Experts of a small language model.
Size: width 160, vocabulary 4096, 60M parameters.
Below are experts of layer 7 (counted from 0) of a mixture-of-experts language model. Rows are named router (the router's row for the expert), up (a neuron's input weights, with its number) and show model dimensions 0-159. Each number is 128 + 32 x the weight over its row's rms, rounded and kept within 0 to 255.
After each expert's rows: a language model's description of what the expert responds to. This comes from a sample of Wikipedia text that the model never trained on.

# expert 18
router [134 148 150 116 135 110 150  74  97 157 111 114 107 196 115 102  92 133 143  99 108 160  79 157  70 184 148 197 104 147 144 110 128 134 105  51  65  86 175 161 184  92 108 129 161 115 141  90 140 138  93 109 149 112 109 183 135 106 143 114 129 182 140 158 166 139 174 175 147 101 139  79 137  90 139  77 128 157  89 155 135 154 169  75  97 142 178 129 160 128 106 153  91 161 169 124 136 164 198 118 145 132 108 118 135  52  58 157 107 127  87 123 110 106 111 105 101 150  90 159 102 115  70 111 150  93 159 170 134 159 134 113  91 134 178 115  97 192 113 178 122 122 108 115 141  98 101 120 110 154 173  82 152  96  98 179 135 135  83  94]
up0 [ 84 168 125 114 137 141 116 117 119 128 141 144  76 120 163 148 106 136 155 131 139 175 127 163  88  96 136 152 134  38 124 103 131  76  62 122 102  70 153  93 162 120 123  64 119  53 206 104 127  80 140 139  88 136 143 112 105 143 180 129 158 163 147 134  76 134 106 121 148 148 138 103 104 133 103  93  98 165 132  87 131 139 148 151 106  74 170 157 144 178  71 114 102 146 152  94  77 108 104 126 192 147  71 159 116 107 147 151 122 126 136 119 106 107 172  95  96  97 133 103  99 122 114 121 130 161 131  78 158 142 119  85  68 171 139 149  75 135 137 101 183 128  85 119 161 213 148 144 142 162 130 107  84 103 185 193 111 166  74 104]
It responds to: The piece "in" and similar short pieces inside words and names, such as Ninja, Princess, Continuation, elimination, and some commas and line breaks.

# expert 32
router [103 138 134 155 116  72 155  32  65 111 168 115 111 193 179 153 156 102 123 129 157 128 114 121 122 108 134 203  38 141  79 123 124  78  82 115 117 117 141 118 115 142 159 110 169 173 167 143 145 184  91 116 125  75 132 183 134 164 167 107 157 119 106 149 149 130 174 146 158  96 161 136 166 133 162 148 120 157  67 178 111  91 104 135 132 199 119 148 149  93  95 141  41 147 147 157 128 135 119 156 162 132 134  61  96 101 122  99  96 139  73 125 103 135 149  82 113 135 105 139  96 152 144 120  99 120 119 183 170 154 101 148  96 136 111 150  94 118 133  98  90 140 173  71 117 108 134 192  63 106 120 146 140 102 130 160 115 170 120 133]
up2 [ 47 115  87 205 158 107 170  75  81  74 132 115 114 189 109 163 170 149 141 181  82  87 139 160 136 113 149  81 138 164 119 108 131 151 130 128  78 117  98  75 159 118 116 159 143 114 140 110 153 187  80 116 153 114 113 118 148 149 130 106 137 143 127 164  39 130 148 170 148 175 139 137  61 112 116 100 126 116 116 124 124 139  91 150  83 188 152 123 173  73 154 146 117 145 139 132 148 116 176 148 147 109 159  52 138 133 123 174 156  99  74 162  97 100  96 111  96  95 169  85 151  90 191 109 165  89 193 101 160 150 104  94  99 140 148 109 105 166 177 145 145 147  98 192  92 135 102 140 144 116 121 166 131 141 150 159 100 122 136 112]
It responds to: Pipe characters between cells in Wikipedia tables, typically after a date, place or number, plus semicolons in stat lists.

# expert 45
router [ 66 149 134 117  50 100 142 139 126 121 119  79 144 143 139 140 177 138  63  71 181 172 125  89 133 111 112 182 123 156  99 140 140 133  96 122 101 135 164 160 103 142  97 113 103 118 171 100  83 142 140 106 175 129 156 121 109 141 148  73 140 158 134 113 135 129 109 176 141 118 101 116  89 123 178 117 153 147 125 205 211 139 140  53 102 141 129  95 117 148 101 125  70 146 136 155 160 113 122 115 190 119  93 114 165 133 113 109 108 112  77 101 117 125 125 166 176 111 114 148 128 133 124 114 144 100 159  84 113 163 148 116 104 178 158 164 110 178 167 147 119  40 167  71 196 149 129 124 136  42  94  78  63 101 127 113  80 140 162 125]
up2 [113 144 143 109  77 132 134 152 192  86 119 159 101 142 134 129 103 132 126 123 101 129 108  78 135 157 149  92 115 149 127 147 148 150 103 123 171 164 133  97 107  91 107  88 102  99 113  66 114  51 133  91 131 115 143 152  41  94 189  75 118 193 138  92 142 168  92 153 153 186  98 128  79 192 157 116 164 163 105 141 126  88 121 122 182 159 121  97 127 130 149 156 149 152  99 127 122 105 120  83 101 155  97 133 150 145  94 113  79 157  76 117 184 154 164 184 165 156 106  76 156  92 112 109  99 139 141 122 162 129 102 120  89 156 151 149  84 175 119 115 163 110 184  73 161 120 152 155 195  88 137  80 109 168 162 157 102 183 186 143]
It responds to: Short concrete noun stems, whole or inside a word after one letter, such as car, land, war, hand, w(ood), c(ow)ries.

# expert 8
router [ 96 112 166 160 129 123 154 106 130  75 157  87 164 200 104 103 164  53 170 136 149 169  88 137 176 125 128 129 124 122 149  80  92 145 129 109 124 158 136 175 144  98  96  52 136  86 135  98  97 129 102 141 107  84 163 159 149 156 111 114 112 117  70 130 107 126 108 148 144  71 129 110  72  99 149 116 120 128 125 185 136 142  99 104 143 144 173 140 180  98  79 137  58 217 187 145  94 197 154 142 154 164  91  94 170  97 143 162  92 134 113 115 170 173 123 109 127 124 162 178  77 146 136  74 171 121 118 144 145 160 170 103  87 147  70 202 118 167 100 111 138 120  86 125 124 126 112 110 127 139 164 135 100  94 155  76 137 127 106 146]
up1 [131 120 154 193 151 136  74 133 105 132 152  56 130 134 122 147 133  81  72 121 104 116 117 126 152 123 164 118 137 160 103 149 130 156 109 145  69 156 114 122  89 127  67  96 155  86 115 179 146 129  74 170 212  46 129 169 125 128 134 105 155 140 131 121 157 129  67 175 123 167  85  89 123 104 156 161 117  92  93 134 113 103 121 112 192 164 124 100 132 129 156 181 139 205  92 131 134 162  51  98 138 137 135  96 152 106 113  54 115 102 112 111 128 165 108 154 123 151  90 113  93 137 133 152 134 157 184 158 123 108 132 152  91  86 100 198 175 121 115 171 160 127 132  97 109  98  96 108 106 150  91 161  88 134 191 132  47 125 139 124]
It responds to: Word-internal fragments with b or m, such as neigh-b-ours, acro-b-ats, Cow-b-oy, ab, ob, mostly inside common English words.

# expert 6
router [163 157 159 160 146 133  95  63 103 147 113  72 111 139 108 143 188 112 112 132  55 110 113 158 126  95 111 125 125  95  76 139 147 100 130 160 133 146 142 167 101 147 171 148 133 158 153 100 112 102 114 128 103 119 130  94 147 143 147  66 121 145 164 113 146 125 144 158 139  95 164 131  84  92 176 181 106 160 152 105 211 131 140 106 146 176 189 146 117 104 105 101 101 126 125 145 134 143 171 101 186 131 117 139 130 122  96 108 139 160  72 140 108 162 115 100  95 138  99 158  52  84 157 116 163 114 147 133 110 159 101 156 122 123  84 113 120 197  87 154 176 144 164  57 155 135 104 116  67 187  50  55 113 143  65 174  91 182 110 128]
up1 [155 154 118 150 174 118 134 107  98 131 124  98 123 202 102  72 120 151  89 118  64 109 135 107 113 139 130 138 107 150 146 106 125 122 132 160 180  86 156 114 124 150 172 164 206 124 157 144 135 114  81 121 127  84 132 144  96 153 119 117 128  87 180 103 128  92 137 161  95 179 100 107 129 117 118 203  96  82 126 142 170 123 105 125 112 105 136 122  97 137 150 131 174 133 121 123 186 120 137 173 125 137 140  85 138 192  69  62 118 123 115 167 146 173 105  70 143 167 118 124  97 143 159 112 162 135 193 111 109 144 112 201 148 167  89  73 130 145 163 122 187 113 107   0 118  84  90 121  96 172 158 119 155 123 101 131 114 137 183 107]
It responds to: Word pieces in Spanish, Portuguese and other non-English names and places, such as García, Silva, Osceola, and 'ol' in Portfolio.

# expert 51
router [ 60 172 120 106 106 102 126  73  72  77 177 132 120 134 135 127 157  84  83 124 118 123 178  98 150 142 126 140 146 137 121 136 112 143 125 131 113  86 155 203  65 170 150  62 175 185 146 126 155 148  52 114 143  95 105 137 141 112 171 123 120 183 138  85 116 142 176 186 163 130 120 112 127  86 151 101 132 127  96  64 145  72 125  99 128 164 165 130 151 146 108 100 120 170 130 157 165  99 191 126 128 135 113 110 176 130 127 148  97 119  97 106 114 148 110  89 132 156 126 163 155 110  86 103 131 151 109 133 185 145 184 107 119 100 163 150  77 173  54 117  93  91  76 159 172 148  71 147 116 131 168 110 149 143 121  75 102 100  56 102]
up7 [176 133 124 108 121  96  81 194 123 131 156 114 107 147 128 105  96  77 163 199 138 161  66 143 118  99 136 183 180 140  62 136 100 161 138 131 107 114 138 136 136 131 130 101 145 195 178 138 118 154 153 116 140  74 150 164 143 112 179 142 167 165 137 127  85  75 132 150 190 145 143 127  59  99 120  82  92 118  80 116 104  35  88 100 111 155 124 108 163 147 122 158 108 148 120  94 148 145 127 108 176  90 154 137 150 109 148 203  99  86 101 178  95 170 127 157 124 162 112 150 113 124 198 101 126 142  86 158 126  95 119 111  82 120 167 113 104 142  71 154 181 104 139 151 130 140 151 139  90 131 115 130 158 142 190 134  59 103 107  78]
It responds to: The "th" piece inside words such as every-th-ing and fifty-th-ree, plus ordinals like second, 1st, third, and table pipes.

# expert 2
router [ 86 174  97  87 112 110 134 103  84  95 165 113 112 127 148 164 106 116 119 126  85 115  80 132 145 104  42 130 154 158 127  96 172  94  85 119 103 182 132 144 110  94 123 149 166 182 170 119 122 164 112  59 123  84 145 139 100  87 168  82  65 159 112 136 125 149 152 138 160 113 125 118 113 115 119  83  96 192 134 137 109 152 135 109 145 153 112 184 132 113  82 197 123 163 110 163  81  99 147 101  99 110 162  82 159 141 160 143  96  63 115 126 115 136 154 160 181 106 186 102 108 103 157  70 127 120 202 159 142 147 196 140 140 193 175 133  88 143 163 160 134 102  97 120 163 102  90 184 146 132 117 121 109 154 117 165  94 185 152  98]
up0 [106  34 163 147 159 143 147  66 165  98 137 104 147 146 158 125 141 180 148 154 146  98  95 103 132  94 121 148 141 169 129 125 147 126 115  90  94 112  70 196 101 122 140 134 107 127 115 116  86 145 179 147 171 115 123 128 150  94 137 158 108 101 106 188 123 151 105 144 158 108 165 166 138 138 137  78 111 191 166 165  93  91 111 134  93 204 199 168 173 145 105 108 150  93  95 124 112 153 161 179  88 186 124 130 192 142 133 117  87 148  83  71 110 211 110 123 110 136 182  61 163  86  99 125 130 122 140 101  83  94 147  72 137 137 170 111  99 118  93  96 162 111  99 121  99 158 131 168 135 106  88  89 119 147 149 139 141 105 148  82]
It responds to: Verbs like is, was, were, be, has, can be after a subject pronoun or noun, plus adverb endings -ly and to.

# expert 12
router [127 119 165 140  89 100 142  97 108 110 166  77 100 158 116 116 115 134  83 106 129 180  87  92 107 110 118 150 127 148 137 108 124 141  93 125 107  69 143 157  64 117 145  80 162 152 104 156 140 206 145 131 106 120 176 136 141 120 142 107 126 159 104 118 127  72 101 151 122  89 142 135 147  99 170 148  83 185 123 133 200 103  99 172 130 130 160 100 143 155 125 167  66 126 160 140 136 121 194  64 197 122 136 164 162 120 150  99 135 102  78 175 111 206 102 107  87 222 129 153 104 102 172 101 144 165 133 161  94 139 124 101 143 115 179  93  98 165 121 106 120 121 126  94 135  99 123 106 126 118 157  57  77 159 160 145 105 185  79  69]
up2 [154 167  85 147  65  73  78 100 115 183 184 145 116 158  89 127 112 144  82 207  90 148 108 144 133 143  96 111  74  95 111 145 160 151 115 134 131 122 103 105  97  82  85 121 125 130  56 184  77 170  88 112 104 123 140 121  69 154 143 144 138 138 103 123 104 146 164  91 153 137 124 184 164 124 135 113 155 160 133 161 146 167 129 120 150 153  99  98  77 147  71 140 100 108 134 135 130 188  96 115 150 126 174 103 114 140 148  94 110  88 122 134 107 185  75 121  76 123 140  90 126 121 134 169 145  67 168 125 100 122 135 167 152 133  78 168 101 123 169 148 116 125 168 198 110 104 105 120  96  54 141  69 114 143 177 121 101  51 139  85]
It responds to: Consonant-heavy pieces such as r, ch, gr, ur inside words, such as discrimination, simulacrum, grist, great-grandson, Chronicon.

# expert 35
router [110 151 171 214 108 129 169  61  71 105 180 117 134 185 110 162 133  83 160 130 132 123  94 134 155 110 169 163 111 124 122 113 125  97 126  94 164 120 138 113 131  91 164  99  92 109 162 115 130 109  90 137 151  89 127 145 169 124 177 145 128 114 110 169 182 153 152 131 112  98 112 137 102 110 190 109  88 163  62 162 156  97 158  82 151 160 118 108 153 151  84 214 111 126 147 147 144 159 135  93 132 137  87  33 163  42 115 102  90 134  82 149 105 106 148 105 132 155  48 107  67  57 123 113 123 134 128 173 133 141 185 145 156 150 139 136  97 141 117 136  91 100 144  64 110 152  89 115  95 150 120 100 125 160 133 169 142 134 136 128]
up1 [139 143 168 198 126 142 137 133  71 147 143 103  96 129  74 124 110 104 132 118  99 101 106 124 125 144 111 126 130 109 151  85 132  93 155 143 124  85  40  86 186  88 161 110 135  79 171 139 153 166 109 126 165 144 194 129 146  97 130 204 109 112  61 147 112 133 112 138  32  97 150  88  73 103 129 125 118 100  81 128 103 168 134 172 110 164 151 130 117 146 120 164 150 154  55 116 103 125 189 149 149  78 167 132 139  98 131 185 151 124 161  83 120 103 123 220 119 157  88 148 182 130  74 119  85 113 135 131 157 159 167 104 124 141 143 124 159  82  86 134  68 125 126  97 162 104 155 113 108  79 149  80 119 129 159 125  95 116 151 106]
It responds to: Pipes, dashes, semicolons and colons separating fields in tables, score lists and credits, e.g. name – role, Athens |.

# expert 56
router [ 76 148 165 133 119  96 165  95 102  98 145  62 132 149 113 124 152  82 122 114 119 173  88 125 114 132 123 162 116 159 114 105  91 164 108  69 115  59 145 148 110 140 113  86 144 141 157 123 105 147  79 119 169 103 138 120 143  95 158 133  87 146 141 146 138 128 170 146 147  82 121 105  83  75 151 135  84 178  89 141 126 111 154  77 136 144 122  81 129 183  92 117  80 144 168 139 188 142 144 162 118 149 190 125 172  94 126 141 108 149  97 119 138 123 143 121 160 111  62 129  57  96  73 109 167 135 138 167  63 187 166 114 181 147 118 110 185 175 128 123  96  54 139  81 156 120  60  90 123 147 160  56 115 167  98 155 113 143  75 142]
up1 [166 148  87 133  98 170 185 104 109 145 114  88 124 188 168 120 145 143 141 156 165 165 190 150 148 111 113  94 100 125  85 166 113 113  93 152 120 103  84 194 121 118 176 143 151  86 167 193  90 151 126 144 122  83  98 135  84  90 141 142 110 186  87 108  98 119 161 101  29 122  94 142 118 135 123  66  84  95 124 105 108 123 100  86  98 124 177 113 154 141 104 167  97  89 121 172  93 116 172 113 149 120 140 124 149 135 134  94 150 120  72 178 124 123 167 152 143 139  67 155 188 148 129  94 115 154  75 141 179 154 122 107 164 134  83 146  87 113 159  89 115 148 135  99 120  52 150 120 102 137 130  91 100 153 112 156  99  48  90 136]
It responds to: Tokens in LaTeX, code, chemical notation and non-Latin scripts, such as underscores, backslashes, braces, Thai or Kannada characters.